config.yaml
n_layer: 10
d_expert: 816
scale_expert_input: true
optimizer: "muon_variant"
Below are experts of layer 2 (counted from 0) of a mixture-of-experts language model. Rows are named router (the router's row for the expert), up (a neuron's input weights, with its number), down (a neuron's output weights, with its number) and show model dimensions 240-319. Each number is 128 + 24 x the weight over its row's rms, rounded and kept within 0 to 255.
After each expert's rows: a language model's description of what the expert responds to; "comes before" lists some tokens at least twice as common just after its tokens as in all text. This comes from a sample of Wikipedia text that the model never trained on. Tokens count by the router's weight.

# expert 4
router [ 78 112 113 105 154 142 109 141 128 100  87  95 126 139 117 136 106 126 127 114 119 127 138 166 137 142  97 136 107 142 160 102 117 139 102 129  98 134  74 135 113 164 127 105 134 116 110 127 119 145 157 138 125 105 115 162 129 115 130 126 124 112 145 148 154 124 144 100 113 135  88 136  97 147 162 151 106 106  88 134]
up0 [122 111 120  99 136 125  93 114 102 109 152 119 108 124 107 135 138 189 119  90 111 146 168 135 145 137 142 124 112 164 132 104  75 123 119 122 197  97 131 122 148  98 117 158 101  87 121 137 145  98 100 121 138  97 124 126 105 105 160 101 148 119 123 126 159 129  96 142  97 103 135 139 128 156  98 143 147 132 114 145]
down0 [122  95 127 117 112 133 112 136 138 127 136 106 123 148  61  97 117  95 137 172 154 108 106 137 127 139 155 150 125 130  94 141 127 117  72 111 123 133 175 144 125 163 124 105 107 120 185 130 110 119 111 114 117 167 160 126 116 172 146 116 104 129 151 116 118 116 106 154 107 127 121 159 152 144  98 131 136 122 172 132]
up1 [ 95 153 108 135 139 139 124  91 114 119 115 125 148  81  93 138 141  63 176 173 158 136 158 131 107 134 108 122 125 147 122 154 127 177 127  85 114  95 132 109 118 144  95 111 118  92 115 179 158 139 138 120 122 142 141 115 154 160 112 127 153 140 130  99 136  93 121 136 117 121 100 123 142 120 127 152 119  93 125 176]
down1 [101 139 156  96 183 111 163  91 123 128 134 133 121 153 131  93  88 113 111 115 131 108 127 150 114 142 125 107  91 144 119 143 126 127  96 117 115 150 124 128 119 131 162 173 121 150 166 120  83  78 166 146 147 146 134 145 154  94  96 119 112 185 135 137 148 128 128  98 135 120 109 128 108  79  86  47 142 130 146 122]
up2 [152 158 134 116  93  64 160 158 113 106  98 185 153 133 150 118 160  97 175 139 159 100 120 126 141 139 150  81 106 101 132 132 169 138 131 109 147 131 145 125 108 139 126 119 101 134 141 114 146 134 138 140 101 119 112  99  76 120 157 118  86  57 140 113 103 111  83 118 114 118 103 128 103 126 133 133 144 118 138 162]
down2 [122 102 129 134 129 101 111 149 153 109 121 161 128 134 117 101 132 129 156 117 113 110 151 111 139 148 111 154 157 111 148 135  73 127  95 126 136 191 138 121  97 140 146  96 120 137 120  86 141 146  92  97 150 110 172 104 112 151 108 125 160 177 135 110 119 214 127 162 118 140 130 129 150  98 183 142 123  88 171 136]
up3 [118 130 100 137 168 103 102 107 135 110 111 128 133 181 153 144 118 129 106  82  99 138 122 133 100 114 125 114 167 136 111 163  65 144 148 194 149 100 124 148 103  83 115 111 115 115 129 115 133 119  71 129 125 144 149 147  95 112 143 113 103 153 136  74 109 106 147 126 111 131 158 150 140 155 138 119 132 126 139 151]
down3 [161 107 131 136 101 131 183 100 125 141 145 127 129  84 143 146 123 138 114 114 136 128 129 108 149 163 143 166 128 129 165 169 104 139 141  97 135  85 122 132 100 123 130 133 132  91 132 119  78 114 158 105 146 157 125 102 126 139 130 110  93 101 145 134 141 135 115 111 151 145 123 111 127 121 128 134 141 159 136 191]
up4 [139 102 128 121  95 153 117 114 162  89  77 117 119 149 135 153 144 111 158 118 143 138 169  92  91 141 136 125 130 115 126 130 137 108 130 160 153 159 137 104 120 135 106 181 134 118 130 119 109 138 125 151 108 149 142 157  99 109 142 145 152 129 108 153 137 118 163 107 135 115 119 164 122 175 114 123 112 103 148 121]
down4 [102  99  92 152 166 140 117 140  96 119 180 123 112 168  89 169 120 191 112 121 134  70 134 165 126 159 103 128 144 138 123  75 126 147  78 163  91 119 122  98 146 124 121  61 128  99 129 147 152 127 130 163 115 100 144  90 148 128  97 105 103  68 163 106  96 111 131 148  95 100 116 121 114  95 134 113 149 116 138 115]
up5 [151 140 137 150 149 133 121 154 123 181 129 116 102 157 143 131 148  90  96 164 117 120 156 156 126 151 132 188 108 123 120 127 141 129 103 104  91 116 180 164 145  88  87 108 137 161 157 140 151 117 122  93 104 111 136 145 143 156 154 141  84 140 147 136 119  41 153 123 134 149 109 166 109 138 164 126 136  95 172 133]
down5 [124 153 129 107 158 109 125 182 110 155  96 140 131 159 119 108  97 109 152 109 106 169 111 152 109 132 118 110 132 157 138 137 112 118 103 119 140 131 128 137 165 137 128 155 176 166  98  91 180 111 103 109 153 115 123 116 132 165 152 181 122 135 144 155 128 107 133 153 100 110 144 107 120 149 154  94  95 135  98 120]
up6 [102 127 102 142 113 117 117 147 135 144 116 114 151 114 123 142 111 137 144 124 172 134  76 153 161 140 131 115 104 125 163  93  99 111 134 119 153  98 149 116 120 123 151 116 135  97 177 135 114 159 140 146 115 119 140 128 145 128 115 147 102 133  48 127 139 126 128 135 102 146 144  86 139  83 131 161 127 138 154 104]
down6 [136 156 140 173 105 167  96  82 127 130 131  98 124 129 139 160  94 102 161 128 100 142 118 128 133 165 120 165 128 148 101 150 142 141 156 124 134 141 145 108 130 137 159 151  90 129 109 120 103 115 130 139 185 114 141 106 108 119 116 137 118 177 105 118 108 121 115 171 133 142 126 124 128 107 105 145 143 144  85 120]
up7 [ 92 135 129  70 145 130 170 145 108 117 140  76 125 107 126 142 152 170 118  77 105 141 143 141 145 139 162  84 134 158 171  97 152 151 130 101 117 139 105 108 119 138 130 131 129 146  89 105 139 122 140 103 144 114 130 130 105 134 132 117 179 138 114 102 160 126 139 143 130 152  98 100 145 167  87 146  66 122 113 154]
down7 [ 94 167 142 163 162 161 136 145 151 105 143 116 134 149 156 132 131 134  96 147 146 103 119 111 149 164 126 118 104  87 131 116 145 120 138 133 126 156 206 103 145 110 152 172 162 135  68 131  77 160 155 153 133  80 125 148 158 101 124 146 117 155 149 118 143 123 171 139 119 132 127  76 147 135 146 128 146 154 109 145]
What it handles: Content verb stems and pronouns or relatives in running prose (explain, suggest, visit, it, who, that), plus head nouns like income, book.
comes before: "s", " of", " to", " in", "ed", "ing"

# expert 3
router [135 111 139  65 150 174  98 150 126 127 138 148 133 126 100 163 164 159 159 117 132 135 174 111 127 126 123 117 113 138 181 127 157 119 114  93 120 139  90 127  99  93 135  88 134 170 145 128 154  70 154 126  85 126 149 100  95 107 111 158 111 103 144 120 123 129 143 145 141 109 142 129 138 113 139 141 150  79 158 112]
up0 [102  95 109  99 149 121 164 110  83 120 129 162 149  91 132 138 149 143 129 116  89 105 172 158 164  95 149 125 110 131 137 107 168 121  91  89 111 104 121 103 110  95 125 103 134  95 134 116 150 138 141 152 151 139 106 158  98 121 100 102 184 167 135 106 151 156  98 118 120 122 118 134 116 123 117 159 146 102 151 118]
down0 [173 124  87 130 134 108 112 133 106 129 147 127 178 103 121 148  89 142 144 142  82 140 123 152 132 148 138 115 143 128 130 131 153 108 147 107  76 147 113 144 145 180 145 178 111 144 132  95 114 108 144  96 115 114 116 135 117 132 153  90 133 137 121 184 126 110 115 106  84 140  97 105 131 101 138 110 120 128 109 150]
up1 [191 161 126 112 126 136 103 158 109 141 110  96 133 125 104 146 127 138 131 129 128 143 132 104 114 159 121 140 108 148 147 135 106 101 140 165 146 178 107 149 124 128 140 120 174 145 152 106 128 105 102 157 126  65  97  94 131 136 169 137 129 109 137 145 127 152 110 125  64 121 109 129 123 146  91 141 159 123 160 105]
down1 [137 121 126 127 144 148 120 116 125 168 160  60 168 119 124  97 128 160 129 120 150 124 146 123 139 133 145 142 118 157 108 128 122 118  98 118 150  99 111 126 116 115 124 142 107 128 157 123 159 132 172 137 108 149 130 143 167 126 152 100 111 154 145 140 146 115 148 103 129 141 136  91 129 139 161 142 137 147 156 119]
up2 [ 78 129 176 130 153  81  96 129 137 104  87 143 175 101 123 148 142 141 134 163 158 158 131 103 143 113 102 100 132 100 156 140 145 143 129 133 138 107 166  99 125 153 102 121 105 153 106 103 112 133 152 117 164 118 138 142 104 110 104 136 151 142 151  95 139 147 153 120 136 117 110 111 121 119 117 154 129 172  97 166]
down2 [122 158 123 121 146 147 150  95 153 143 125 111 126 110 130 148 156 105 115 101 126 137 149 115 122 120 120 130 185 163 167 107 102 117 121 121 106 149 175 124 131  93 132 149 150 134 184 106 101 144 134 125 149 179  97 149 134 137 100 121 123 116 178 101 169 169 117 132  78 142 130  92 113 125 127 120 138 154 147 143]
up3 [137 124 149 102 133 153 163  93 172 150 124 117 110 135 158  94  95  98 123 117 102 115 118 143  95 126 121 134 134 127 146 132 152 112 116 153 128 110 111 132 131 146 127 172 123 148 177 150 158 103 125 151 119 128  78 166 139 133 155 105 141 107 151 150 118 154 141 143 155 109 116 115 113 161 109 109 143 154 125 118]
down3 [120 111 104 117 148 179 157 111 105 113 105  93 136 127 101 116 104 138 137 105 117  93 110 152 180 130  82 123 106 100 118 122 147 159 117 115 176 144 110 151  92  86 121  84 128 132 132 192 144 108 165 105 114 101 133 136 172 143  87 123 147 149 164 118 143 102 156 142 157 124 117 110 118 182  89 108 140 107  90 129]
up4 [174 120 102  93 135 133  78  97 147 162 150 172 144 126 124 117 117 177  99 115 138 133 128 110  91 135 148 136 126 149 149 120 149 132 120  71 101 129 146 129 128  86 115 145  84 154 115 117 119 114 156 147  93 157 133 103 109 134 130  89  81 124  98  88 142  91 113 147 156 166 151 148 146 174 147 134 120 122 146 156]
down4 [118 135 101 107 138 151 153 158 126 174 101 104 105 141 119  93  99 122 109 147 179 131 145 102 109 114  69 113 135 140 147 132 185 133 126 101 114 121 127 137 113 137 116 131  97 159 148 125 152 133  47 130 132  56 149 149 116 155 123 145  96 123 121  77 147 115 107 118 112 115 100 128  99 144 134 124 140 127 132 129]
up5 [116  85  68 137 113 120 110 143 127 135  96 129 156 105 102 171 111 161  99 107 164  61 114 129 154 128 128 140 152 130 120 145 109  85 135 121 114 107 156 150 128 110 103 110  94 150 140 149 113 131  75 149  74 136 142 130 124 134 133 146 154 109 105 118 130 104 142 159 137 157 136 150 114 165 128 114 129 136 106 121]
down5 [125 124 195 156 135  97 140 148 144 155 119 120 137 163 116 135 147 133 158 143 125 129 132 133 135 115 148 160 106 106 127 115 164 117 156  95  84 136 110  93 107 125  89 103 168 112 124 115 142 125 132 125 155 145 122 138 117 180 108 160 128 130 168 112  93 160  86 122 123  98 117 137 163 168 135 112  87 123 175  96]
up6 [125 132 154 130 141 110 145 122 120 151 128  78 158 141 162 134 125 121 136 192 140 132 102  88  77 120 166 102  99 133 151  98  95 110 122 106 107 135 115 152 111  75 121 123 185 181 107  95 140 120 146 145 123 135 141 131 180 141 136 138 169 142  90 141 134 110 141 133 121 125 138 109  93 156 170 146 127 152  81 137]
down6 [135 126 109 124 112 134 132 107 104 103 132 152 164 136 103 100 139 138 108 112 134 147 155 127 169 134 144 130 168 110 117 128 149 154 115 124 145  91 125 150 134  85 123 111 124 139 136 165  91 182 154 135 112 140 151 105 104 123 124  73 147 113 137 131 101 155 154 119 118 156 164 103 137 125  91 114 117  85 144 141]
up7 [132 114 120 112  84 128  97 156 104 124 135 182 112 136 162 162 130 131 116 109 128 140 130 105 148 125 147 113 105 163 138 138  93 102 155  59 148 111 130 124 113  92 137 153 166 139 127 128 148  90 161 130 123 135 120 124 145 139 114 155 161 108 120  96 115 133 103 162 147 117 114  82 132 153 166  74 159 155 137 124]
down7 [172 162 133 133  88 151 160 137 130  78 148 130  98 130 179 127 146  87 116 146 133  83 106 116 143  85  89 114  80 130 110 140 169 131 130 135 121 105 127  96 141 164 114 109 116 126 114 102  96 113 107 137 125 139 144 133 157 117  96  91 130 152 142 120 123 141 172 132 103  91 126 163  93 125 118 139 133 125 154 119]
What it handles: Prepositions and linking words after a noun or verb (of, to, from, than, as, including), plus middle digits of years and coordinates.
comes before: " the", " a", "4", "8", "6", "3"

# expert 2
router [147 127 127 123 100 117  93 108 114 134 152 111 137 116 152 146 123 183 131 112 124 122 134 120  92 135 151 163 160 156 148 140 122 110 153 119  56 106  97 120  77 113 169 123 145 193 128  88 137 123 112 139 122  94 106 129 150 113 132 100 115 113 110 127 151 100 166 128 173 178 127 130 116  69 127 126 143  98 109 137]
up0 [112 101 154 168  89 149  84 154 106  88  94 122 169 150  87 136 136 138 128 141 152 169 152 103 106 144 116 125 120 162 136 101 166 136 142 120 122 164  89 145  89 116 156 129 155 135 104 118 179  77 133 123 109 133 100 133 130 102 117 111 130 114 131 121 130 145 133 144 144 114  84  93 118 140 149 167  99 150 177 154]
down0 [132  86 162 102 104 144 200 121 153 159 137 112  93  63 151 129 169 157 134 102  78 121 115 103 123 130 171 121 148 131 141 119  92 104 135 150 137 108 115  95 140 118 133  99 137 124 125 137 137 148  73 146 134 143 141 154 135 144 150 147 114 162 144 123 114  96 141 124 128 134 156 166  90  99 118 138  98 145 136 129]
up1 [120  98 108 100 139 109 139 193  90  90 155 139  74  99 171 155 147 113 117 168 154 116 121 144 146 130 151 116 148 113 123 131 131 119 140 120 140 135 134 178 123 150  89 147 114 125 118 110 137 117 139 150 165  92  94 114  92 121 132 120 148 150 123 124 141 113 124 139  73 148 140 104 116 160 157 119  94 129  96 110]
down1 [156  93 134 125 151 117 129 106 104  79 127 102 137 140 161 123  84 126 126 131 130 150  96 119 129 159 128 147 164  95 145 128 138 102 114 139 127 117 124 163 136 112  81 151 116 134 107 133  78  97 129 143 143  77 114 126 114 144 149 118 141 116  93 143 130 118 186 127 129 125 128 162 111 116 116 147 134  99  92 126]
up2 [144 183 147 139  83 118 114 115 109 166 120 107 105 120 155 126 112 125 152 162  89 103  94 165 149 117 141 110 145 126 112 119  88 128 144 148 110  96 139 122 151 147 112 128 106 138  89 139 144 142 159 178 107 124  96 159 161 124 115 118 159 126  80 123  94 129 126 125 146 106 132 111 102 115 102 123 152 160 127 133]
down2 [122 125 110 153 144 174 121 149 159  89 152 155  87 138  90 156 124 106 141 101 123 107 205 173 144 107 114 115 118 122 163 137 126 104 152 146 115 144 145  94 119 134 122 127  97 111 132 129 118 131 128 152 116 164 117 175 186 168 111 131 170 137 159 145 113 115 138  84 149 158 122 120 109 159 101  90 167 126 125 144]
up3 [177 132 176 157 160  95  99 135 166 135  88  95 114 140 114  98 125 141 129 128 130 151 147 129 116 130 154 146 165 149 123 133 158 146 149 170 163 115 122 147 108 124 127  96 128 127 146 178 135 130 102 179 140 141 159 122  86 154 129 145 133 105 112  93  93 134 141 163 110 146 159 130 169 125 159  98 131 121 154 110]
down3 [152 124 137 117 129 160 123 117 181 145 172 174 121 122 124 138 133 147 161 122 169 125 140 137 149 136 131  88 120 114 161 124 108 139 113 125 108  79 156  97 131 111  96 110 108 138 116  90 101 138  98 133 129 104 155 151 124 121 115 140 142 153 138 142 116 119 118 125  69  99 130 103 105 110 150  82 130 113 128 122]
up4 [136 144 144 144 141 136 166 132 136 118 127 109 135 142 144 123 153 121 130 120 117 118 141 134 129 118 171 113 130 161 141 110 133 111 118 142 108 109 142 125 122  89 178  98 111 121 170 132 180 101  91 126 138 110 101 136 116 121  95 133  80 105  99 137 135 112 131 161 140 125 138 150 100 132 102  85 106 134 126 143]
down4 [147 105 119 106 165 102 146 152 104 137 129 143 138 132 130  95 143 134 159 137  99 121  99 111 150 100 138 109 134 185 116 140 132 105  97 122 154 111 129 100 154 117 136 131 142 107 106 158 129  95 135 112  98 106 125 156 161 158 139 130  43 127 113 134 120 132 142 124 117 116 139 119 112 154 115 115 118 123 112  88]
up5 [104 155  81 128  72 145 115  80 114 118 119 106 111 147 124 147 122 122 127 138 115 123 146 135 116 117 121 166  90 116 123 109 123 122 127 118 152  94 176 146 150 111 119 102  96 121 139 147 159 124 143 136  86 162 134 163 122 142 155  77 127 117 129 117 115 123 115 113 119 115 111 104 132 115 150 111  49 118 160 190]
down5 [114 137 172 103 182 118 131 169 148 137  78 129  98 120 109 109 149 127  90 119 126 148 131 151 177 207 107 155  92 126 143 136 113 100 110 100 120  90 109 112 113 128 132 124 131 117 161 140 179 127 129  69 118  72 155 117  87 159 140 167 121 105 126 118 142  79 139 151 146 100 145 114 143 173  84 163 148 155 125 127]
up6 [146 115 133  91 110 180 165 118 165 126 154 103 133  98 153 148 137 141 142  90 132 148  80 113 142  91 117 128 112 140 117 163 117 140 161 117 104 116 134 109 142 129 127 113 122 124 135 162 171 110  77 141 107 113 129 130 114 128 142 143 138 126 171 190  95  81  81 134 132 131 139  99 127 115 172 119 157  91 126 120]
down6 [132 111  86 140  97 132 107 139 114 116 138 115 168 145 111 103 132 137 135 117 148 127 130 121 156 110 106  95  95 147  73 125 116 111 120 164 177 114 105 118  86 139 155 123 163 153 127 131 128 132  96 125 119 135 108 117 171 141 125 103 106 116 149 113  89 134  97 120 128 143 152 141  96 142 134 136 157 131 122 106]
up7 [132 150 123 112  97 128 120  97 145 104 147 111 127 108 124 122 172 161 125 151 119 132 128 122 169 138 131 128 129 138  90 114 104 130 133  87  78 107 149  83 156  98 164 117 102 120  94 132 132 137 103 137 136 116 147 130 107  87 131 172 138 133  83 160  96 129 125 140 100 129 128 136  90 170 100 134 121 106 141 131]
down7 [147 112 130 112 106 135 166 119 118 109 159 130 131 136  98 132 144 143 130 128  96 144 146 132 147  97 119 173 109 139 141 158  96 104 161 119 143 117 118 140 151 128 140 125 128 116 124 105 124 116 149 105 174 141  70 128 122 106 146 133  75 168 110 174 104 156 103 100 150 115 108 148 118 119 146 146 110  98  76 123]
What it handles: Structural tokens such as line breaks ending list or heading lines, table pipe separators, section markers like ==, and list dashes.
comes before: "\n", " ", "-", "|", "==", "The"

# expert 1
router [126 120  87 115 154 108 107 131 104 152 131 112 110 102 110 170 137 155 152 121 113 141 150  71  73 148 140 116 132 162 143 158 123 156 129 102 135 129  99 144 135 147 134 106 106 135 132 107 137 125 176 156 140 107 187 136  73  93 111 105 111 133 107 134 163 149 111 138  99 115 107 143 145 121 175 172 126 117 125 156]
up0 [135  83  86 121 120 113 132 104 148 160 140 110 119 106 146  95 100 116 114  85 120  57 136 138 120 109  95 169 137 165 139 121 143 149 146  91 142 127 172 118 155 149 201 133 169 133  97 108 169 141 103 133 135 113  76 116 164 127 147 118 118 155 159 142  92 122 131 148  88 143 138 126 136 130 117 149 151 100 127 142]
down0 [117 140 150 149 145 156 126 178 114 132 121 165 138  83 103 131 199  94 103 163 149 155 149 161 118 158  86  94 127 125 117 107 112  96 131 126 155 126  95 131  87 125 171 141 121  96 141 117 162 118 141 136 139 155 113 136 150 153  82 145 118 108  72 121 167 143  94 124 121 130 126 130 133 125 153 117 124 151 154 131]
up1 [112 110  99 138 143 100 128  99 140 103 139 127  89 177 160 146 118  96 156 147 156 130  76 121 130 135 145 158 138 147 121 150 119 130 161 120 164 160 149 108 141 131 112 110 110 106 108  85 120 104 100 113 170 114 129 137 116 142  99 122 138  89 148 117 115 160 103 115 148  85 139  80 149 137 137 100 101 158  47 156]
down1 [122 130 127 118 139 138 163  92  91 142 120 115 180 109 135  96 134 138 161  95 133 118 143 127 136 166  83 127 119 138 137  87 146 101 104 136 122 107  98 141 127 154 115 140 131 123 138 157  76 123 129 126 141 117 134 131 110 102 164 112 122 161 109 127 128 101 127 165 135 109 139  82 173 104 128 145 144 150 176 111]
up2 [127 149  63 126 141 143  91  96 135 138 128 142 106 128 115 109 105 158 147 128 132 140 103 145 126 126  98 120 139 142 147  75 113 139 138 122 172  99 123 144  99 135 119 150 104 125 139 119 110 132 124  84 118 120  99 117 112 145 120 180 136 133 142 144  99 104 169 128 143 124 152 152 124 102 187 106  98 108 146 142]
down2 [148 101 125 108 130 148 157 122 123 122 118 138 105 128 105 150 151 122 126 123 128 115 121  87 142 107 159 134 114  64 128 182  69 144 166  89 135 102 105 128 129 108 118 106 144 113  64 126 114 112 134 127  98  96 152 112 118 158 150  99 114 104 164 124 164  84 166 135 109 134 104 152 136 142 131 136 160 148  81  89]
up3 [120 155 121 105 131 128 121  98 112  93 147 100 117 141 116 113 115 130 135 119 133 137 113 145 163 126 161 128 159 109 153 131 125 112  93 146 116 128 177 148 155 177 128 139 110 125 125  84 102  57 134 120  80  50 137  90 132 120 115 133 126 142 147 120  76 134  81  85 117 122 151 134  98 129 125  85 147 111 120 169]
down3 [127 102 107 121  97 133 147 100 109 169 167 108 160 127 147  91 133 127 141 144 163 152 109  92 130 109 120 148 127 135 112 108 125 154 155 150 141 123 126 156 139 169 112 170  81 106 106 124 125 178 143 142 131 133 144 153  98 135 135 169 149 102 125  92 165 149 150 154 157 115 101  98 137 106 149 127 159 163 100 176]
up4 [156 145 134 147 133 132 107 118 207 142 110 113 108 135 129 117 121 119 171 161 107 149 112 104  94 124  72 132 162 117 114 138 142 145 114 124 119  85  89 134  91 199 152 116 135 149 107 132 136 150 106 125 141  99 129 116 157 111 153  91  84 103 115 126 164 151 134  87 118  97 143 116 122 134 104 128  97 109 105 146]
down4 [130 115  86 123 143 127 138 135 107 104 121 127 122 168 158  97 178 120 185  84 125  98 139 115 132 138 141 118 122 110  98 145  84 122 100 151 132 162 151 152 149 137  96 133 118 140 138  91 152 122 131 115 143 141  91 126 155  95 145 115 142 101 135  93 141 172 143 115 128 134 133 139 142 112 182 146 162 161 158 112]
up5 [139 147 126 137 113 106 100 136 141 141 103 135 151 108 110 100 137  90 112 158 149  79 160 105 191 139 119 147 143 117 134 143 143 176 127  65  94 124 102 136 149 100 138 112 136 157 115 130 109 108 105 128 159 138 129 100 137 107 176 144 155 118 114 102 127 106 135 144 151 149  97 119  98 115 158 121 125 108 109 100]
down5 [137 107  98 178  97 108 106 115 125  97 128 129 116 127 155 126 186 117 136  75 137 129 127 123  86 129 144 110 101 154 103 150 116 113 145 119 152 113 118 128 104  97 117 121 124 119 147 118 114 160 105  77 142  48 116 108 160 133 125  98 119 123 154 138 124 137 141 136 162 112 125 124 186 104 148 130 128 143 110 124]
up6 [136 153 130 107 125 145 162 121 126 129 122 108  87 123 106 112 101 123 146 130 133 124 117 181 123 103 117 139 155 160 172  89 159 150 118 145 138  86 155  94 126 138 165 112  80 126 120  99 169 107 130 147 107 132 115 142 116 157 142  91 145 130 162 138 110 157 134 165 121 121 130 107 109 109 109 121 143 153 124 144]
down6 [126 155  95 133 117 168 135 133 139 121 132 139 159  67  96 101 160  93 101 132 147 104 113 137 153 108 151 149 106 161 129 115 116 115 120 145 130 151 142 112 161 126 134 128 113 114 171 131 102 141 137 113 169 187 141 152 143 176 156 138 142 154  93 167 181 129 125 135 148 118 165 153 122 158 149 150 141 112 167 125]
up7 [152 145 141 145 148 153 163 150 124 143 132 126 123 177 161 121 118 150 135 129 140 119 105 188 133 136 142 140 131 124 172 174 131 132 173 176 146 123 130 120 145 118 160  84 132 124 140 132 147  81 130 116 112 174  79 123 108 127 146 120 174 164 153  90 129 137 154 173 122 157 113 139 140 120 127 197 123 187  90 110]
down7 [139 104 105 123 154  99  98 104 123 119 136 105 137 114 140 115 121 131 121 127 105  90 102  66 146 135  91 166 118 130 101 138 131 155 134 112 131  94  97 109 116 163 107 142  97 136  94 125 133 150 170 118 131 136 146  77 178 119 112 122  65 111 153 152 183 135 130 140 131 134 152 104 104  97 124 110 144 150 111 112]
What it handles: Coordinating words and separators between list items, such as and, or, but, a, commas, and the space before a number in lists or tables.
comes before: "1", "2", "3", "4", " but", " which"

# expert 7
router [124 169  99 134 108 113  95 122 147 133 114  91 108 128 120 172 146 158 178 117 110 154 105 177 145 116 118  80 135 112 125 156 117 142 143 115  86 131  86 115 126 171 150 150 112 122 100 111 116 122 101 162  93 106 133 132  79  83 130 191  97 113 129 129 166 159 123 148  90 137 127 123 135 137 147 117 130 135 123 105]
up0 [124 124  92 117  56 149 150  97 129 107 146 139 107 140 122 168 126 141 125 153 119 152 125 119 101 153 180 110 121 143  97 147 119 134 151 156 116 174  75 129 140 125 124 106 141  76 119 141 100 124 127 114 156 146  92 111 101 130 168  86 141 143 108 122 140 102 145  92 135 118  80 150  85 132 143 165 130 124 127 113]
down0 [100 136 101 109 161 143 117 139 122 128 125 118 124 100 148 120 113  96  78 107 127 142 137 169 159 136 133 114 147  91 132 102 108 153 149 120  91 152 140 115 109 144 101 143 133 123 130 131 117 111 133 139 140 149 111 147 105 138 137 154 144 176 131 101 126 107 139 114 169  99 116  87 148 145 128  98 149 127 138 107]
up1 [119  94 140  86 139 152 158 126 104 152 131 122 170  91 110 109 140 112 130 132 162 100 102 113 161  95 111 129 141 125 121  81  79 116  65 102 172 118 141 115  93 117 116 117 149 103 130 154 143 133 111 140 159 172 104 153 147 101 106 148  93 124 161  89 145 124 110 134 115 123 122 117 127 100 152 105  76 111 150 119]
down1 [117 138 117 135 119 116  66 119 126 107 156 113 120 170 147  98 126 102 144 126 104  88 137 131 108 142 140  85 108 165 109 105 146 107 146 111 145 125 146 126  95 133 149 112 118  98 160 149 102 168  96 100 116 130 120  74 135 161 168 146 118 116 149 175 147 121 181 150 122 170 130  93 113 139 128 121 123 118 144 123]
up2 [107 137 170 144 141 172 113  98 122 193 140 151 154 143 107 102 138 124 104 129 148 153 113 117 103 125 131 164 138 132 147 131 128 150 155 125 128  99  90 155 156 103 122 167  98 130 139 116 108 158 134 158 148 112 190 134 141 125  98  85 110  67 103 109 121 169 116 158  95 166 149 131 167  69 178 142 134 128  99 162]
down2 [119 127 114 104 169 147 135 144 160 131 161 100 124  98 147 160 164 149 142 144 106 117  89 137 155 111 155 130 134 124 101  94 123  91 140 113 109 118 122 132 170 123 152 147 111  55  83 148 176  94 151 105 115  87 114 119  67 154 122 136 124 167 122  89 139 117 133 123 108 134 129 135 138 147 113 128 186 150 129 133]
up3 [132 159 116 121 131 121 127 153 120 152 105 137 100 116 113 181 160 137 172 109 137 153 150 101 108 118 106 165 145 159 169 154 119 114  65 132 105 106 150 144 104 143 130  90  91 136 144 126 172 158 117 121 121 145 122 134 108 136  96 147 138  97 111 107  84 106 144 121  92 115 135 125 105 121 140 151 143 126 118 112]
down3 [116  89 146  84 120 154 133 162 133 144  90 114 168 156 127 189 134 176 100 110  98 123 104  82 144 146 130 167  94 109 117 127 133  94 113 128  71  97 101 152 146  92 109 136 136 112 150 129  86 168 132  97 137 153 149 127 128 159 106 160 104  92 109 161 134 126 115  84 150 170 120 127 127 142 124 116 128 134 126 157]
up4 [104 118 142  91  95 143 123 117 113  98 158 119  84 119  90 158 106 109  96  99 135 119 142 106 130 115 109  95 125 127  79 142 110 106 117 122 102 146  85 136 108 148 140 105 135 122 169 150 168  90 117 170 156 105 134 135 148 162 132 152 154 132 141 101 124 167 150 130 104 128 118 171 114 128  96 121 154 130 148  89]
down4 [122  81  95 122 124 146 149 145 130 130 121 103 107 119 138 154 157  99 112 132 118 139 166  85 145 146  87 119 136 129 148 163 152 121 125 139  96 133 138 126 112 111 141 123 167 136 155 130 128 154  79 158 126 113 147 130 132 115  72 188 145 140 158  78 122 131 141 120 108  96 106 120 118  85 103 108 137  96 122  94]
up5 [103  97 168 138 155 104  98 102 146 124  85 129 138 148 155 177 165 142  92  93 121 134 161 162 182  94 119 115 138 132 124 158 121 116 153 162 102 137 115 126 101 136  80  84 121 158 138 170 136 161 128 134 132 166 131 141 102 138 159 151 120 141 115 138  90 101 104 151 100 126 116 122 117 107 151 126  97 127 111 106]
down5 [130  97 153 109 116 109 114 157 116 100 107 133 125 119 108 138 102 118 165 140  90 127 149 106 162 124 134 133 127 124 129 150  73 138 145 137 125 150 143 166 128 144 155 115 140  88 132 143 106 169 157 132 141 163 100 198 145 169 135 112 161 120 119 175 185 163 131  85 107 127  98 117 109 106 100 114 123 129 145 128]
up6 [118 109 155 107 165 136 108 112 120 166 138 121 109 157 118 108 163  99 150 139 117 112 113  72 143 137 164 157 126 118 176  97 144 137 157 134 174 118 113 155 141 131 134 119 149 138 133 133 109 139 127 110 104 137 151 110 106 119 109 129 151 132 116 138 163  97 120 135 130 122 147 135 115 123 125 131 120 143 150 163]
down6 [119 130 112 104 127 140 153 135 150 171 115 143 107 120  80 146 158 132 144 141 114 119 173 117 116 112 120 170 127 128  95 105 149 162 115  94 134 175 150 127 124 156 157 119  90 120 104 109 109  90 133 147 127 130  97 107 170 133 171  78 125 143 157 122 147 143 145 126 119 145 150 130 101 150 117 139  76  95  93 111]
up7 [137  86 101 122 121 116 176 113 114 134  90 116  80 114 103 101 105 110 128 130 116 106 103 124  95 142 145 138  92  82 116 149 133 161 109 114 133 135 127 105 114 155 143 138 180  97 161 100 101 142 132 160 116 112 116 103 130 109 137 119 139 126 113 157 140 135 179 100  80 130 165 159  99 172 155 147 122 139 190 107]
down7 [115 123 146 138  82 129 137 102 142 154 142 147 114 142 184 151 117 155 138 113 131 109 123 104 172 118  76 125 115 156 115 123 138 159 151 102 116 163 173 113 114 143 135 135 109 130 163 111 135 169 119 134 163 151 154 124 147 111 141 113 124  88 147 106 103  82 109 171 156 132 125 151 158 108 135  98 147 152 128  96]
What it handles: Plural and possessive s endings on nouns (birds, pylons, patients, competition's), plus final digits of years and numbers.
comes before: ",", " |", ".", ")", "–", " and"